From a checkpoint of a small mixture-of-experts model trained on Wikipedia: vocabulary 8192, a variant of Muon for the experts.
Below are experts of layer 5 (counted from 0) of a mixture-of-experts language model. Rows are named router (the router's row for the expert), gate (a neuron's input weights, with its number), up (a neuron's input weights, with its number) and show model dimensions 0-159. Each number is 50 + 15 x the weight over its row's rms, rounded and kept within 0 to 99.
After each expert's rows: "gets" lists some tokens that make up at least twice as much of what it gets as of all text. This comes from a sample of Wikipedia text that the model never trained on. Tokens count by the router's weight.

# expert 4
router:63 41 13 61 71 54 50 51 76 48 40 50 44 45 32 56 34 58 65 32 48 69 46 56 61 65 47 31 61 72 55 44 35 45 54 23 49 49 47 60 47 87 41 60 63 41 33 51 26 63 49 25 52 49 51 56 64 48 47 63 56 41 40 68 16 52 31 48 44 75 42 29 62 41 42 61 59 58 43 45 70 67 45 63 47 67 51 32 76 50 46 41 51 74 56 16 87 59 28 30 58 49 24 77 59 66 27 28 53 43 72 36 21 67 59 23 49 57 78 37 32 51 54 64 68 44 33 84 50 51 69 51 47 40 60 57 29 72 47 50 61 35 60 65 41 40 67 15 60 57 33 28 57 65 56 52 51 36 36 67
gate7:52 89 30 55 62 56 47 64 47 19 61 65 27 62 29 77 50 57 49 29 21 38 43 51 45 37 39 55 64 62 51 49 62 44 50 59 59 38 35 65 50 57 43 39 36 33 70 41 58 59 71 24 19 52 43 57 43 54 16 34 64 82 66 23 51 30 50 72 34 66 51 47 52 46 49 68 62 49 54 58 58 65 63 65 30 29 43 53 60 47 47 79 26 28 45 45 37 40 71 34 47 72 54 73 60 54 52 59 35 61 33 63 16 42 32 67 48 80 47 50 63 58 45 65 85 44 52 53 79 53 49 51 19 30 48 60 32 60 49 31 54 51 61 49 20 45 33 57 40 49 76 36 45 45 30 57 27 56 28 49
up7:31 32 39 40 65 53 58 50 35 35 75 70 63 45 34 44 77 55 52 37 56 41 73 50 31 48 45 70 51 22 35 19 52 59 38 58 54 48 36 65 34 61 52 42 77 39 55 34 62 44 37 51 36 57 73 38 29 51 52 61 40 59 60 48 24 53 28 42 52 36 61 63 76 31 68 58 67 46 68 73 39 60 38 42 67 24 58 86 52 55 20 51 61 43 62 39 51 42 57 43 32 87 50 63 34 55 83 38 45 61 73 31 45 49 64 42 61 79 37 44 47 46 40 14 29 51 31 30 37 63 69 55 37 52 49 11 58 55 57 45 68 34 46 44 62 43 63 35 20 47 67 45 35 69 38 41 71 39 64 68
gets: " at", " it", " him", " government", " World", " there"

# expert 30
router:37 45 38 72 22 64 47 31 50 65 45 55 62 25 35 65 18 34 36 27 61 45 68 69 60 30 50 36 40 33 31 41 42 59 68 69 54 47 50 38 55 38 57 59 49 40 41 59 43 32 66 62 54 44 44 71 47 43 53 39 30 71 27 71 54 33 50 48 79 55 76 36 47 18 57 64 64 66 79 16 48 28 57 62 70 55 61 59 70 49 77 52 50 36 75 44 50 85 19 77 70 42 45 65 77 43 62 70 43 34 69 37 49 47 55 52 47 30 66 63 52 63 39 64 39 27 25 49 58 18 53 54 51 30 41 76 54 64 53 49 42 58 40 35 46 54 51 41 64 52 39 55 35 54 75 54 67 54 28 75
gate5:47 60 71 46 50 42 50 52 38 66 57 57 56 61 55 77 46 56 27 35 39 41 54 47 56 70 49 50 37 54 39 44 42 48 73 29 47 61 48 58 56 30 55 49 45 69 40 54 40 54 68 59 38 47 34 73 54 80 67 66 66 56 54 29 45 69 69 57 43 52 41 70 21 24 58 66 68 31 49 58 44 53 45 72 55 59 16 17 43 45 50 54 50 77 48 51 60 11 44 22 24 67 88 88 62 64 38 48 42 69 42 69 40 57 46 45 72 38 51 51 36 63 57 13 50 58 55 53 46 47 46 47 28 66 40 30 23 58 59 57 79 40 32 33 52 36 88 14 44 68 45 30 41 41 56 41 38 53 55 31
up5:39 27 64 65 74 42 64 59 33 63 70 57 89 56 47 48 43 57 30 80 42 60 45 30 50 71 38 39 31 49 30 82 46 45 81 56 29 34 29 43 34 71 84 23 38 45 54 47 35 53 38 27 61 49 44 31 53 66 30 33 63 43 37 49 48 72 52 51 70 34 40 32 51 55 37 33 47 54 61 72 48 41 11 59 54 19 69 66 43 50 52 60 78 41 72 74 60 68 44 41 40 49 57 31 38 47 49 40 43 53 39 49 59 58 40 72 49 69 62 52 37 40 57 33 12 32 55 75 24 45 45 40 54 62 85 45 36 30 34 67 54 38 57 49 57 43 24 62 40 54 35 38 53 69 45 49 56 63 47 44
gets: " was", " is", " and", " as", " were", " he"

# expert 20
router:48 58 32 38 28 46 60 47 65 29 66 42 48 76 48 35 81 65 64 58 81 55 54 72 54 51 22 46 45 72 81 44 62 42 36 47 41 74 64 33 70 65 54 26 56 68 42 63 51 31 48 69 27 66 50 39 55 39 51 50 51 51 54 30 74 14 67 21 45 51 84 48 49 45 49 54 39 59 47 83 63 37 52 39 48 53 37 28 38 23 41 70 35 75 69 51 60 46 30 24 38 46 31 45 50 59 61 62 51 34 64 50 36 31 49 69 74 57 42 53 70 39 26 72 71 49 72 61 60 59 27 54 47 56 50 40 65 33 64 43 24 46 41 61 34 32 31 44 19 65 54 25 48 51 66 43 44 49 64 68
gate4:55 42 32 38 36 26 69 64 44 60 50 65 17 46 61 52 21 53 45 52 52 28 64 54 61 26 43 54 76 58 49 33 52 39 60 51 50 62 18 63 62 51 59 50 58 53 53 68 55 47 22 38 56 84 54 88 41 41 86 36 63 38 40 52 64 37 50 71 46 51 38 74 71 40 50 47 46 59 73 68 48 38 27 24 43 75 58 35 56 44 27 32 78 27 54 50 67 34 68 67 43 34 55 60 42 62 00 51 35 42 64 41 67 65 36 71 59 54 34 08 46 35 56 57 57 40 34 65 57 71 41 55 57 40 43 36 49 73 39 43 43 63 53 39 58 42 56 63 45 79 58 48 52 51 48 51 64 59 45 52
up4:53 59 62 51 46 21 64 84 42 69 53 62 62 75 86 51 51 62 68 77 58 51 33 57 55 44 30 49 37 75 66 46 42 56 48 44 47 44 57 30 63 27 68 37 28 46 59 68 33 54 59 55 65 20 69 61 13 69 58 16 35 21 77 66 49 52 92 22 38 40 69 50 48 46 59 64 64 45 56 64 55 34 31 67 62 52 57 70 32 45 45 64 51 58 19 34 60 46 64 34 29 44 77 61 38 51 37 52 24 51 41 52 31 36 74 45 41 44 33 55 57 38 48 54 64 47 20 67 58 44 58 58 70 41 60 19 55 57 26 60 51 45 52 52 42 32 41 60 46 45 42 48 31 33 32 55 38 62 56 58
gets: " |", "|", "-", ";", ":", "="

# expert 5
router:35 51 52 68 68 46 32 46 23 44 41 37 41 66 66 82 42 56 52 61 53 66 62 50 62 66 55 62 47 67 29 24 35 39 29 54 57 57 61 28 75 32 63 42 82 62 34 41 62 75 80 33 43 06 40 67 51 43 50 26 50 61 62 54 53 52 67 27 29 26 47 52 41 57 58 33 51 47 36 75 23 42 48 61 69 58 47 65 42 58 59 66 72 42 59 69 46 70 60 49 52 25 72 59 49 70 44 56 49 71 25 26 73 28 53 43 52 50 36 58 24 43 47 68 23 66 29 39 53 20 54 47 54 68 40 45 65 55 71 63 54 71 31 77 45 37 49 39 38 53 53 46 62 63 68 37 59 26 55 35
gate34:76 60 53 57 37 59 46 71 50 37 30 45 62 61 85 63 52 40 54 36 41 50 40 50 29 49 46 32 11 69 17 34 33 66 54 66 71 58 51 74 52 50 40 45 53 42 54 50 40 38 46 63 54 56 42 81 55 43 62 66 65 58 28 46 64 44 61 30 60 58 31 39 24 49 36 82 31 49 29 27 45 32 71 67 42 65 62 49 72 64 48 47 30 43 55 43 51 66 33 56 34 70 67 33 52 31 46 40 38 34 52 32 51 49 76 40 44 75 37 35 49 48 45 17 73 85 54 40 70 36 98 35 37 67 59 41 67 46 14 49 46 54 44 50 34 59 62 44 50 68 59 65 59 39 31 62 29 58 51 49
up34:65 49 47 73 13 62 24 30 57 73 48 33 56 51 53 60 68 29 54 34 41 41 52 46 56 51 35 45 54 45 30 70 63 66 37 74 37 48 65 45 39 45 19 45 29 49 47 60 57 40 56 36 46 38 79 49 65 37 62 64 48 41 56 39 70 33 28 15 78 85 57 45 62 64 37 45 54 60 52 37 78 49 59 62 55 49 29 58 36 62 55 44 66 55 38 55 37 19 41 41 53 47 61 42 54 61 53 40 62 45 77 21 55 70 46 23 42 32 48 45 60 35 66 47 35 85 30 24 76 32 34 57 28 44 52 64 64 33 71 47 39 45 43 52 48 40 30 56 65 14 79 34 41 68 48 72 64 67 47 62
gets: "1", "2", "0", "3", "4", "5"

# expert 0
router:53 31 30 51 42 39 48 61 45 42 49 60 70 41 96 34 29 80 53 39 36 83 63 69 61 43 47 70 66 51 36 32 48 56 36 57 39 44 48 48 48 41 63 56 71 52 21 58 67 24 65 40 33 39 45 29 68 65 69 61 28 47 31 74 38 41 23 47 49 73 43 80 44 41 58 65 44 37 55 43 61 61 70 41 59 52 78 41 38 27 46 37 49 45 48 58 51 60 32 55 66 31 44 75 28 44 27 57 40 19 52 59 76 80 48 12 26 32 41 49 19 67 64 52 42 49 50 50 54 30 69 47 33 65 63 71 62 58 40 75 51 34 49 52 62 53 44 33 68 69 42 54 76 63 49 47 48 54 57 58
gate5:53 50 52 60 39 57 65 48 34 38 44 54 39 51 54 40 34 58 36 45 41 31 39 62 62 41 39 55 25 71 75 40 32 60 55 49 47 65 72 57 22 29 30 42 52 44 40 38 44 39 53 16 33 38 22 50 59 38 67 32 56 55 64 56 43 66 43 57 47 63 54 45 63 67 41 33 58 37 39 62 34 79 47 77 36 21 64 53 39 74 46 06 65 78 49 44 82 43 66 42 51 61 58 73 22 32 55 62 60 48 46 55 54 51 42 55 23 42 49 76 35 72 39 62 38 48 70 43 48 59 48 50 37 55 54 26 52 25 43 91 55 42 63 36 31 66 59 74 35 30 45 55 28 78 58 59 90 61 46 33
up5:45 21 39 42 57 62 57 59 77 50 60 48 45 49 73 50 51 62 41 56 44 58 36 22 34 38 50 45 44 41 66 72 33 62 68 33 49 66 64 31 31 40 49 47 59 51 64 55 66 39 43 47 52 67 34 46 89 84 24 43 55 47 74 61 47 54 65 08 49 46 64 54 58 54 45 79 57 75 53 61 71 42 54 64 46 43 59 64 49 49 51 43 64 51 50 49 15 51 32 41 67 45 61 22 64 69 19 54 37 50 75 55 58 36 45 43 29 52 47 74 59 66 58 50 56 64 38 25 83 35 62 24 43 45 56 60 58 37 70 32 37 45 46 53 59 74 27 41 43 53 39 43 67 13 34 47 21 59 79 19
gets: " of", " to", " for", " with", " in", " by"

# expert 23
router:63 50 56 60 44 46 29 71 31 12 45 56 29 41 60 49 74 49 61 69 45 40 31 53 84 66 53 62 65 73 45 27 47 32 42 66 56 70 58 32 56 45 33 40 47 51 24 61 53 46 63 38 41 61 43 58 54 59 26 30 68 71 53 51 32 48 66 59 36 52 42 28 45 72 63 44 61 19 46 74 27 48 24 56 46 36 53 32 83 71 33 22 48 36 42 76 57 60 82 66 45 51 59 70 72 32 58 65 53 37 35 27 31 21 50 69 66 49 67 68 37 44 43 71 36 31 60 55 66 33 18 69 39 51 38 28 76 50 51 66 41 43 62 63 52 70 37 37 57 49 66 57 54 58 73 47 55 46 54 55
gate3:47 41 51 41 35 70 54 74 51 75 52 51 71 36 43 48 74 55 54 28 42 73 62 50 37 64 50 44 53 56 48 24 62 78 58 50 20 40 64 52 54 32 51 77 74 62 62 47 44 71 50 52 42 57 34 47 23 49 32 41 68 34 37 40 29 45 60 59 66 44 58 88 59 67 64 34 67 70 61 53 48 44 47 44 37 40 39 34 41 49 60 42 38 49 77 50 31 85 40 59 31 55 57 56 60 48 45 68 87 47 63 15 53 32 44 45 34 26 56 27 54 66 58 60 23 31 39 68 25 56 68 69 42 54 33 63 28 66 60 49 72 48 32 51 42 62 78 65 48 39 30 42 73 43 40 39 54 24 84 38
up3:39 58 47 65 74 79 72 52 63 28 74 33 61 60 88 60 54 52 64 83 44 36 44 50 61 26 50 47 32 70 42 58 51 38 28 49 49 54 43 53 33 70 47 44 25 67 72 55 37 58 40 54 16 50 41 56 42 62 46 45 57 69 53 24 59 32 39 65 34 39 53 47 29 52 36 39 42 48 54 52 38 42 50 23 25 45 44 55 52 94 45 69 50 41 55 43 14 56 69 36 39 63 71 43 42 77 32 46 33 67 29 62 55 62 36 58 35 37 54 61 35 39 39 56 58 56 31 63 61 47 51 58 76 44 44 56 45 88 31 72 48 71 52 57 54 64 61 38 59 84 57 61 56 45 47 76 89 47 38 54
gets: ".", "–", "9", ").", "1", ":"

# expert 11
router:41 52 51 36 75 23 32 60 38 55 36 16 28 43 47 29 40 39 35 39 28 53 34 56 44 64 45 30 36 21 71 57 42 65 40 23 59 59 23 67 54 70 59 44 70 40 68 60 25 21 39 42 71 44 25 19 41 56 38 57 44 82 48 50 67 71 47 65 39 39 53 53 65 45 67 49 63 71 69 33 38 83 59 32 58 31 18 34 53 59 65 67 33 56 72 62 48 26 57 61 57 69 46 64 82 69 54 48 37 64 49 30 28 70 45 48 58 58 40 60 64 54 36 59 55 38 41 54 55 62 65 77 61 38 45 61 42 76 63 79 41 42 43 64 57 42 45 56 45 68 44 30 40 28 48 55 59 67 48 64
gate5:33 50 55 57 36 65 59 37 28 46 62 26 44 57 53 40 40 35 05 67 53 66 43 60 67 50 34 63 57 42 84 48 47 55 45 42 67 58 25 61 32 57 92 45 67 73 24 56 35 28 75 60 59 55 41 31 76 50 61 32 34 32 38 55 43 45 66 48 38 22 74 43 53 38 48 62 67 36 44 45 78 75 36 47 54 44 20 41 67 57 60 39 49 71 53 69 48 43 51 43 27 74 54 41 60 71 41 48 66 31 40 18 56 60 48 54 59 41 42 37 85 40 62 60 60 19 58 43 34 50 44 48 67 80 47 49 67 37 43 43 54 52 60 56 27 56 53 38 45 58 45 68 60 61 54 20 26 78 66 58
up5:45 55 53 45 48 60 43 36 37 47 44 84 54 50 26 42 29 65 63 66 37 52 60 31 37 53 35 66 39 28 50 48 30 52 57 24 67 19 64 67 43 64 45 54 46 58 49 59 34 53 69 63 18 69 50 60 64 54 52 48 49 41 53 70 72 46 61 35 18 37 38 53 29 49 69 39 57 12 28 56 48 64 39 30 48 41 58 06 60 29 89 47 78 80 39 48 49 30 35 51 36 41 63 47 53 42 39 47 30 51 72 47 67 52 63 89 38 56 76 73 34 50 71 36 56 63 58 69 36 59 46 74 40 56 51 52 59 53 34 56 64 54 48 27 40 51 30 58 26 48 78 47 78 44 39 68 58 40 52 52
gets: " the", " a", "s", " The", "th", " an"

# expert 27
router:60 63 55 25 24 39 33 66 40 69 72 43 53 45 58 72 39 73 42 31 36 34 38 65 46 27 43 46 39 46 23 46 40 66 58 25 48 56 68 44 62 40 76 52 89 77 43 54 63 72 43 61 54 49 54 89 77 43 44 62 30 39 49 59 66 27 46 45 24 31 54 38 62 56 41 59 62 38 34 30 78 71 62 40 62 49 44 28 27 58 58 33 51 28 49 45 32 80 44 62 58 57 46 35 33 68 73 59 45 57 44 38 38 69 68 61 51 46 42 49 43 35 34 61 34 64 48 28 66 40 66 61 45 47 38 58 15 65 61 63 76 51 42 55 70 46 46 37 60 59 70 28 16 51 66 40 57 73 42 41
gate4:52 60 61 55 42 38 40 42 32 27 94 44 80 67 54 43 52 62 49 33 72 26 49 55 55 50 34 81 49 51 39 49 45 32 14 58 59 27 57 51 56 60 62 42 73 53 33 64 79 46 42 64 85 58 60 61 36 46 47 50 71 46 33 90 58 47 35 21 42 57 54 57 30 66 22 58 30 36 35 52 73 69 21 50 88 48 63 29 64 53 53 37 31 32 36 58 33 59 64 54 68 59 59 35 59 51 74 29 58 69 40 40 32 31 33 51 28 30 37 34 34 55 49 36 48 42 55 42 54 61 34 46 63 68 31 57 52 42 46 51 47 67 51 35 20 33 72 64 43 58 61 35 57 47 43 51 64 56 66 59
up4:50 52 51 23 69 40 44 48 65 52 34 43 37 33 52 58 61 62 66 45 38 54 65 40 26 55 74 34 67 55 64 48 47 46 55 34 28 60 49 47 58 46 36 28 55 61 64 51 46 58 72 60 69 82 38 57 49 83 58 44 49 47 70 32 68 54 36 48 41 68 45 41 44 50 58 61 55 61 39 24 48 42 49 39 48 89 39 60 31 40 48 47 40 22 40 46 64 31 33 41 26 27 81 57 39 39 50 51 69 53 44 25 03 70 66 36 60 79 56 26 60 56 90 60 18 53 19 48 13 58 66 62 53 74 51 64 74 52 54 43 55 38 78 38 59 62 63 60 51 67 45 38 53 68 38 37 54 38 38 51
gets: "0", "ed", "5", "8", "7", "6"

# expert 24
router:33 53 34 21 36 43 75 62 63 28 45 60 39 32 49 46 19 77 62 37 33 57 61 42 66 45 51 48 54 61 43 25 49 58 43 27 67 49 74 49 66 39 53 33 38 46 38 65 49 76 61 42 26 46 46 58 77 46 57 62 51 63 19 59 21 40 47 28 51 46 53 61 48 59 39 79 64 59 73 73 39 25 44 50 44 22 69 29 35 28 53 28 69 42 68 65 26 42 32 59 50 45 42 76 38 35 77 42 60 57 68 57 67 55 22 45 28 59 55 57 55 29 68 72 26 48 68 53 45 54 45 62 52 50 57 52 26 49 54 33 25 50 27 57 56 51 24 67 45 55 43 69 53 38 61 52 72 24 80 65
gate5:28 46 46 57 38 52 64 47 61 71 38 29 26 65 51 68 35 42 51 48 26 54 82 54 51 31 36 65 55 38 66 33 51 57 94 47 33 31 57 46 37 58 40 33 35 61 59 64 71 65 43 65 57 55 39 22 34 52 54 51 58 61 69 72 82 38 31 46 36 36 52 58 41 63 30 72 47 76 56 60 55 55 31 06 54 51 42 44 34 33 58 52 40 42 41 45 34 37 69 58 83 31 69 76 62 60 56 59 59 56 59 54 25 54 64 24 44 64 43 55 49 44 43 76 36 43 56 46 57 31 52 57 70 26 44 35 44 38 66 39 35 48 73 63 37 43 72 44 97 39 21 64 49 49 56 30 37 59 43 55
up5:47 60 63 51 47 48 54 49 65 54 50 44 73 86 25 76 59 32 40 43 47 66 49 73 45 57 46 77 76 53 54 36 22 66 54 40 34 45 21 46 30 44 17 55 39 50 19 60 57 60 34 41 53 48 35 35 60 07 37 32 50 74 76 34 85 49 41 67 47 30 64 50 53 64 41 42 29 26 49 70 54 72 22 55 37 40 68 32 62 43 64 78 57 66 60 40 30 26 53 73 52 46 40 64 53 53 51 52 44 34 45 89 54 56 17 23 61 45 51 53 57 57 33 44 49 48 43 51 63 42 48 32 49 39 34 59 48 55 60 51 36 41 46 61 60 45 50 57 66 37 90 56 40 57 35 54 53 43 42 20
gets: ",", " in", " and", " of", ":", ";"

# expert 16
router:37 58 67 55 36 30 36 52 37 45 36 53 59 46 59 53 63 67 84 71 77 33 32 46 35 57 52 31 55 59 52 40 38 31 33 39 75 73 76 51 77 34 65 69 37 59 71 87 51 77 49 47 63 29 50 51 56 57 64 39 61 31 86 38 32 33 57 36 74 53 42 32 64 46 76 54 52 48 52 70 49 27 43 50 45 59 54 20 21 34 62 33 64 60 40 77 35 56 53 68 40 31 58 53 67 49 58 10 20 59 73 55 72 41 46 46 57 60 23 56 56 62 28 39 52 51 48 58 81 45 59 42 27 55 32 42 46 30 42 44 40 48 24 44 49 21 45 40 46 62 26 48 46 47 60 54 53 49 56 47
gate6:44 34 40 78 54 40 50 83 38 73 69 50 36 60 49 41 45 27 82 62 42 38 38 54 45 46 19 74 60 64 53 52 39 51 78 67 11 48 60 39 27 61 51 56 35 44 65 78 53 45 66 59 68 55 47 47 27 25 41 37 56 48 56 58 36 50 62 15 54 57 59 46 15 50 40 56 63 41 43 64 50 33 70 65 64 36 57 48 66 61 71 58 61 35 35 41 44 18 64 34 32 48 47 61 39 40 48 45 77 68 36 55 39 52 48 52 40 37 58 64 66 77 56 20 55 40 67 62 21 39 53 45 28 22 54 56 54 59 45 41 38 46 59 24 59 79 19 66 57 66 42 27 58 55 28 57 68 46 52 69
up6:46 64 56 61 31 48 46 56 63 69 62 48 60 55 60 42 54 40 50 51 39 31 60 50 49 52 39 35 71 76 35 44 32 52 73 43 32 49 56 70 68 55 47 57 22 50 59 79 56 59 65 35 69 35 39 64 57 68 38 10 25 13 65 58 18 18 87 54 38 68 64 51 59 26 54 40 82 46 51 45 57 49 78 49 62 60 65 47 49 76 57 64 29 27 66 59 32 34 39 20 48 08 46 45 43 48 55 49 65 59 50 39 27 58 58 62 72 55 65 46 73 51 47 39 51 46 55 54 56 45 54 46 23 38 49 50 27 42 66 47 42 48 27 35 38 76 47 38 60 52 66 56 17 62 49 43 46 60 74 28
gets: " |", ";", "5", "3", "4", "6"

# expert 15
router:68 52 32 60 62 65 57 24 80 72 27 41 62 39 65 46 19 66 45 37 43 47 33 61 56 51 59 54 47 39 37 48 57 37 73 32 59 72 50 36 45 39 59 73 42 41 51 45 50 18 59 35 42 47 54 47 57 64 58 78 71 41 39 64 60 66 65 35 44 36 68 58 50 35 64 49 44 71 60 45 40 67 47 45 74 19 36 30 76 63 46 35 53 79 41 62 71 39 38 00 39 44 55 28 53 52 44 30 26 58 41 38 64 57 49 56 66 55 56 30 42 49 62 43 15 42 50 50 57 56 54 62 55 80 65 16 61 35 64 48 27 27 60 54 61 71 41 55 68 13 50 39 24 59 53 38 71 55 49 53
gate1:56 46 28 48 45 44 51 59 57 61 63 66 51 54 55 48 28 64 51 55 59 10 52 47 55 58 51 51 36 48 40 38 31 56 57 44 55 82 33 60 52 71 42 35 57 59 66 14 63 48 25 46 55 49 58 45 78 46 78 33 41 56 74 59 77 64 43 45 70 05 52 64 34 59 47 47 76 68 66 59 45 20 71 42 76 76 60 51 54 44 38 32 61 54 52 21 27 51 31 46 26 55 51 46 54 48 30 47 40 72 09 25 52 54 48 38 67 60 42 51 32 73 48 52 63 35 54 25 60 75 60 49 37 83 45 44 51 47 31 51 23 41 66 74 25 40 58 17 42 58 52 58 37 40 58 54 40 45 43 51
up1:34 43 63 39 53 46 37 49 71 71 59 60 56 44 73 61 58 60 54 80 69 52 38 50 67 45 46 49 36 61 52 51 53 67 39 43 61 46 36 70 35 48 54 42 44 58 71 44 23 53 45 50 39 39 66 17 62 69 67 62 48 36 69 36 44 67 16 41 31 37 37 66 36 54 57 16 25 54 44 26 63 55 54 26 66 56 57 39 54 49 19 38 55 32 57 37 63 22 21 65 40 58 45 49 97 46 88 34 60 34 32 61 42 61 43 43 55 57 50 29 34 74 43 36 68 46 44 75 51 69 63 57 48 46 61 80 83 38 25 62 74 51 53 40 53 59 38 52 47 51 39 38 50 43 65 56 36 24 22 70
gets: " of", "ic", " United", " de", "al", "at"

# expert 6
router:46 58 46 91 63 42 53 76 69 34 58 50 44 52 62 63 40 45 41 26 68 62 41 38 46 67 52 34 59 50 87 81 47 56 28 33 30 57 44 34 43 48 55 47 30 62 40 78 69 76 42 51 46 34 54 56 36 60 56 84 59 40 55 38 61 72 55 53 31 39 28 39 36 50 56 21 78 29 39 57 36 13 52 37 40 47 38 34 27 53 45 52 67 39 75 59 43 55 73 78 29 43 66 30 69 67 57 50 24 57 45 29 62 38 59 53 35 46 30 59 44 82 28 41 51 60 64 40 37 55 45 52 43 66 42 40 29 51 47 42 16 51 49 63 51 36 37 71 53 56 67 68 64 73 27 32 60 50 49 40
gate5:38 36 43 70 67 40 72 42 28 42 46 99 43 45 76 54 35 30 59 46 44 69 44 77 54 37 59 51 60 73 34 49 60 48 49 57 23 48 49 19 54 58 46 41 58 39 24 49 28 51 19 72 60 30 40 41 45 48 15 54 49 46 81 59 48 22 24 55 43 61 95 46 70 54 31 61 36 37 45 49 56 41 49 41 64 58 32 53 60 56 41 46 37 76 38 41 55 60 53 47 75 87 34 49 71 51 70 47 25 55 43 62 60 39 38 40 47 42 50 67 50 63 64 64 39 40 27 54 46 36 53 28 39 50 44 47 65 59 56 51 44 57 46 54 70 43 20 23 45 52 42 81 71 51 23 53 66 56 39 66
up5:71 65 49 31 51 21 35 53 62 67 43 51 52 46 32 39 54 63 35 57 50 40 54 41 47 38 10 40 51 64 52 75 36 55 64 31 53 49 33 73 72 63 89 68 64 51 45 38 53 57 59 42 61 39 69 26 41 57 60 66 53 55 62 58 54 41 32 50 76 66 42 61 83 67 35 55 44 38 91 47 51 70 37 64 23 17 32 30 22 36 50 58 31 59 59 24 76 33 46 66 39 37 46 45 36 52 30 36 79 71 36 79 53 59 44 23 54 66 34 50 47 47 57 49 54 79 52 64 67 59 35 36 28 66 41 47 42 63 48 65 43 67 27 60 36 58 33 49 42 54 43 77 47 33 40 51 46 69 47 42
gets: " ", " (", "0", "==", " \"", "==="

# expert 25
router:58 60 54 54 44 62 37 43 55 69 68 25 51 44 46 48 64 62 64 60 38 28 51 65 35 62 57 61 34 53 25 48 43 47 48 30 62 26 58 46 57 32 60 48 34 36 50 51 75 55 61 57 64 40 65 56 62 73 41 57 32 18 44 29 45 47 67 21 89 36 34 40 64 54 47 55 77 24 38 25 66 44 39 69 58 59 50 55 42 60 32 59 54 48 51 72 58 57 69 51 18 53 57 66 97 52 35 38 55 54 69 34 27 75 44 70 44 46 35 51 41 51 63 44 22 78 44 60 58 49 34 65 43 53 36 21 45 72 58 34 56 81 64 69 54 36 35 34 64 47 45 33 26 73 50 17 33 59 29 40
gate4:17 41 48 50 48 48 34 52 54 52 30 60 47 39 20 53 33 66 34 46 64 30 39 52 58 36 51 25 56 62 76 65 38 49 28 57 50 44 68 31 63 53 25 61 27 45 60 42 38 35 45 33 52 54 64 51 48 73 49 50 40 47 34 56 49 55 63 58 80 74 54 65 95 43 63 26 66 83 66 87 53 53 45 68 43 64 76 63 62 22 56 59 55 37 53 70 41 50 54 40 48 39 48 49 29 53 50 32 59 32 18 45 70 52 63 52 58 54 72 39 47 47 55 49 69 46 64 31 44 44 68 54 43 98 51 28 37 41 60 65 48 42 44 69 59 68 39 56 21 35 56 70 47 61 39 40 08 53 72 62
up4:43 53 49 45 72 56 60 62 48 43 30 58 65 30 17 37 58 59 66 39 55 53 47 54 44 35 55 18 70 48 73 53 44 60 56 44 62 40 48 42 24 46 38 57 60 51 60 57 69 64 32 31 62 37 49 42 33 89 34 69 32 55 60 61 48 73 51 63 43 50 54 85 74 21 29 22 40 58 30 74 40 01 48 72 26 66 63 57 55 70 66 38 51 52 45 56 65 63 31 40 29 60 66 62 57 43 61 36 58 25 29 39 81 68 60 61 33 35 61 32 37 27 62 77 46 63 52 68 59 61 57 40 55 54 38 32 37 54 68 53 37 38 66 40 59 59 22 44 42 48 29 58 53 51 62 67 34 33 56 35
gets: "1", "2", "9", "3", "8", "4"

# expert 1
router:84 53 48 82 54 46 22 56 60 57 63 35 36 28 32 57 66 48 63 23 56 41 44 27 72 45 77 77 69 59 56 46 31 33 39 60 52 44 50 35 76 58 33 51 48 68 33 61 68 59 85 21 37 62 51 64 48 60 24 51 58 60 53 46 53 62 59 26 25 48 33 41 23 38 72 55 57 34 42 68 54 64 77 59 41 46 33 87 37 42 34 38 67 32 50 46 73 29 62 43 31 48 66 62 42 48 65 53 56 49 35 30 63 73 40 45 51 38 42 50 44 68 24 37 38 14 31 36 45 30 51 64 39 60 38 45 36 74 63 70 30 59 33 64 52 36 54 42 54 46 68 61 57 59 61 57 37 65 34 44
gate6:41 54 51 48 64 46 49 44 71 63 72 51 46 50 40 26 39 62 46 81 69 51 73 43 41 85 37 74 32 65 41 28 43 90 31 61 59 51 51 21 36 34 33 52 23 30 55 48 57 23 52 23 39 62 52 70 37 29 35 59 39 28 46 52 36 55 55 46 73 49 28 53 39 61 39 34 47 45 42 31 59 49 45 48 55 46 33 49 31 72 54 36 57 56 52 16 55 68 68 50 79 61 48 18 52 47 35 73 61 75 57 37 32 55 41 56 73 45 40 56 83 57 61 74 47 53 50 31 39 44 59 38 47 58 38 45 34 49 37 43 77 59 86 71 60 59 29 71 44 44 61 56 68 35 55 37 46 47 19 31
up6:41 55 67 53 39 73 38 63 54 22 64 75 49 53 71 20 24 35 59 65 29 65 67 31 64 64 62 36 42 56 63 64 39 52 61 65 32 43 37 18 34 57 55 42 57 44 76 40 69 31 55 66 63 74 46 40 24 44 27 72 44 37 66 63 37 48 29 55 41 60 47 46 23 61 51 34 32 55 38 67 69 64 55 47 53 54 47 68 62 65 43 55 80 46 58 68 46 47 41 62 44 54 69 41 44 34 52 53 33 58 44 21 29 59 56 45 54 76 51 24 57 45 59 53 65 42 53 69 39 40 86 37 60 29 19 12 47 48 50 64 34 46 34 54 63 54 60 17 42 73 66 43 57 48 53 27 59 59 22 28
gets: " ", " (", "°", "–", "^{", " +"